From a checkpoint of a small mixture-of-experts model trained on Wikipedia: 1 pick a token, 1226M tokens.
Below are experts of layer 7 (counted from 0) of a mixture-of-experts language model. Rows are named router (the router's row for the expert), gate (a neuron's input weights, with its number), up (a neuron's input weights, with its number) and show model dimensions 192-383. Each number is 128 + 32 x the weight over its row's rms, rounded and kept within 0 to 255. Numbers have three digits each.
Before each expert's rows: "comes after" lists some tokens at least twice as common just before its tokens as in all text. This comes from a sample of Wikipedia text that the model never trained on. Tokens count by the router's weight.

# expert 5
comes after: "-", "–", "un", "in", "re", "In"
router:108169107159126136100107145156119113155144143174155223160054075108119145121122097102121120144136176152206074170140124104140122141165243091066075156104082106162119103127186148125166138112128097081095171118126208097142118141063146104125069108153129135145091091088100115117166149114153137097160144093143169144075115133121169106096117152180147175131087108088152147104089138130081109144068109184139128082177177117107116199116084131117100083082115159110150173146148073096129123163108112086114103166104127069155072104117183084161127179111088154138130090096166118173135117114191111056
gate0:120136127113102059126115163157081118150099109112162161149122125147205108158061123128164144086159095096132048100174149093139101093101171133099118172066123073174113151140173140116142123067146137145156178086119083113179094064158111079148106162175114136133060133118128117115157113043146101116139148121178148115126181081154097082168187116155178159140145123117154131090143079092146098160154125193151143076174120143108117171126124129095160138116159211173127171146183109095104182130126121176097092102179121104162118174097130096140139167129118077095164121091110109118125139122127097112
up0:124062170057127066188154169143077103167110158132170107119106108143132116105088131090098091135140130123080088218141134140149115168141182048138145095153095118108183128207131078113112185162086143103121111063142203156100126087079146123160132093109162048171160139164144124134125104106069121111189115187148119117188150146133112105101181137114146199095117073160169123091097091158152130154155114118135162203138069138092142146146132083144114083086164141084108153139124075139160133134171132153145152123089147123086139183119162100168127108133106094117129109138136169172165107122099074122

# expert 4
comes after: ". ", "\n", ", ", "was ", "\n\n", "is "
router:151163084090161138110181175139065170150146148115172120121124091154150121106084115175109097116080058046139114084115140085158123108108084116167137097120120139129135164215023153133102127147111117129095131137130223143140146120146139144145103168138115141122159165152225137168142111110123121092119136135103148078104114142158119094161158089083140144120133159155093138136177145052105081117092162127135134123168169030138119133097133122075093148114169114079145150135138204168113129146137127110183179103118162127181145135101111101152133148118131174140159142180093077116107135127124130098
gate0:154083174066077145108093102137100148130113120181128077112139151121151093136139149165115095101128131121118109139094104156144081155139137103196117164109213133167029105171142142162151097139161170086206142108101158095168159096157128160123115187207047090113154090097205143146130198161117143101120122146127152110170165113146133168137125135097114142149180183142117063141111115121083150140070094140109071122173153116171121083107224094146114083181171085139056162060094095127127111125120102105145135091192212149201108100141173134114160112142076094113131136102141131114090119152121119118
up0:187114121123136117126136108137092091124129139197105114142153110151177092094142158118123137098116153125112134083089115100115102166169166151079093116127184149089116145119168167113165105117085116200200105090104166070125148119119114136117111152177052093128140144086193124130090143147164132146105127133088130057101097062190078175163123098119122131161172168116087110121095130141082136181108112138074122091169125133145148072091134118133105106098150127167156117073161071176179137149170105072135118099161154139138112107106177115129182152118099090135102161147110177127050101140099141089

# expert 3
comes after: "the ", "The ", "a ", "his ", "s ", ". "
router:158157083109114210109127139061125118131112143135078135140130174152114150087191099099039094146185135119137109154140133129147128104057177096164164137071151087115155111111118156151090137155093123067123157111088117143135157124159115133204197138143128170127111106158114143076160111101085118126155086119067107143120189083165120094133172157162116077096171151111162142150189194149173137108138103106164129134139140127132164109126079085176094139090160161114099121215110099078117165194138069158137153107145150083072093138127142149149157120141109125137158094125081174108101108151148165121
gate0:062113149158095151119181147092132162086124113103143177148101131175092133166112090077149103112160155184149154094115111114164113124119161226112048135127101129099129108130146107132125145144133147112163101122166117109148141123177181085162058141194077123182150144079134139176099114116123092111135174088158131110105134156101154105122106163143115119084140095081137106145135063153171098117134100112154127091118086075168147113124136107144070108171144178106073151162166151114074093099179194085145162161133135083171109151136072104088145139152089098130119132116148172115132162208075176134
up0:105151099090149109094144162187107085206102084147118075142148124085144079095083146135117091106120100113093142173105082100170171147133119131228168114106133134184085112187126145155171130100177162154109164157129159165133103139120000200144104118112134116110204149126148148103104124128144113109141127117149128145156107109086118194157089066114089082114113125142117133126146133114111100087077125144105122076153122167172104136134126096097123119104104155060129104147115110053154119156098095173143074132092092182111131139187147162133123129129156156151095091120124081125082132053170103156

# expert 13
comes after: " ", "0 ", "1 ", "\n", "2 ", "0"
router:142127154157154081114147179174158044038153115195130093077094102133140129096133110144119111093116128158173131069132138091115183228170156163094140126060089154093111126094161105148124126183137093124169089140105140138089083136116122161046151122173131150142145098088111075144122130150099149088141160136125105156077147142102110200090106106105139108136106152155128138105067122172130089170162118104106138135143105095101120060149147134162104168157066180151149137110132157114114119092097162057117156188099147099133195133082092177147140150097172136148153150123145096102178187139113135130
gate0:174053099200109166028111129112098102168167141106134107085139158168136091088116131128133143140174143122122132031107129122103147077109161083045156122118152144130147104173124114109121128086111128118122106092109130118133188076106133165130110125031114133126130136110126106140136125101076174060139132097207118121070071137089118067111134061109146181137110097119146163123135152066118114109142145148093120106050074135121111155160069101156166147123086119121166139106180114079110088147144132124149126141135149166106118189129120117094037145142104109183141121090130153102155118099177128149
up0:096208161089131091179103188133135171085058141134116081183123147114147129168184160173097111144162107115120154129173079096153082211136073112197130044094171145098105117099122186155111129132163100137137085128103114102153101163142108096107162126112145108132170148156106150077147190159119089158171162161114143151186122175112135177148109179110126123097148132179129149084111064189124143112122156119169175132196155143150107076134145100126095116145175149129080122144088140096080171165142117128111110133100109092170170123129135126144097113145146139115126138180129155135150093180091164145

# expert 6
comes after: ", ", "and ", "well ", "but ", "However", "it "
router:085119104119135145116113098095079119141103091100217084100151109154099098148182180095141107153091164159093098182159077134163129125148094135151103113170129128187169057070113110103140144115152199225058118195118078085119097146170157133158078124085139123139104106155147131094107147116082106138116199115127127135140129140083130135126090112089181064098113140112140170148087115156117136100131126118123093115078062163119110154066160160128156169138183073197146082077142141132162143079094095131135118089152116130190182149155108119131154182155093050125112184086102136120155121140091114173
gate0:149097119180116156146107120136099116138175119157054114109143148159163110124167111114123175169102168075121127137121111118152098144131135165159103117143144059112095171080169111122154190105120081177186134130110057097096146148183145172159127111133132029188171116159149167147150085095161121110108087107125087143086142099144154172070166061121112134120069111107083109107154159058164183129150169175140129176116161117192121175103111149164166114204168138111092085131145103122149124128100094141128102110173175140081161096088148103117115096147153117083084145174094137146160105108116164162
up0:166166072121077194147138092202102106118129096106168170152082198123155108177138129122142123109110109143070183162150093139217091077145137095132160109147135081119094161055144119103156157104107112080078096095152149128122103086144116092133089164141130119093162176126074135091152114198191101072156164143115181121140125125158149150137109189138196098114160143131138195118097137117122223141157112136134146100073143169110065119182176149198165093199073149172138161112075106189158086130106147125133136153146086130168159121155082157076107176140138110111161176081090144067142108103100133098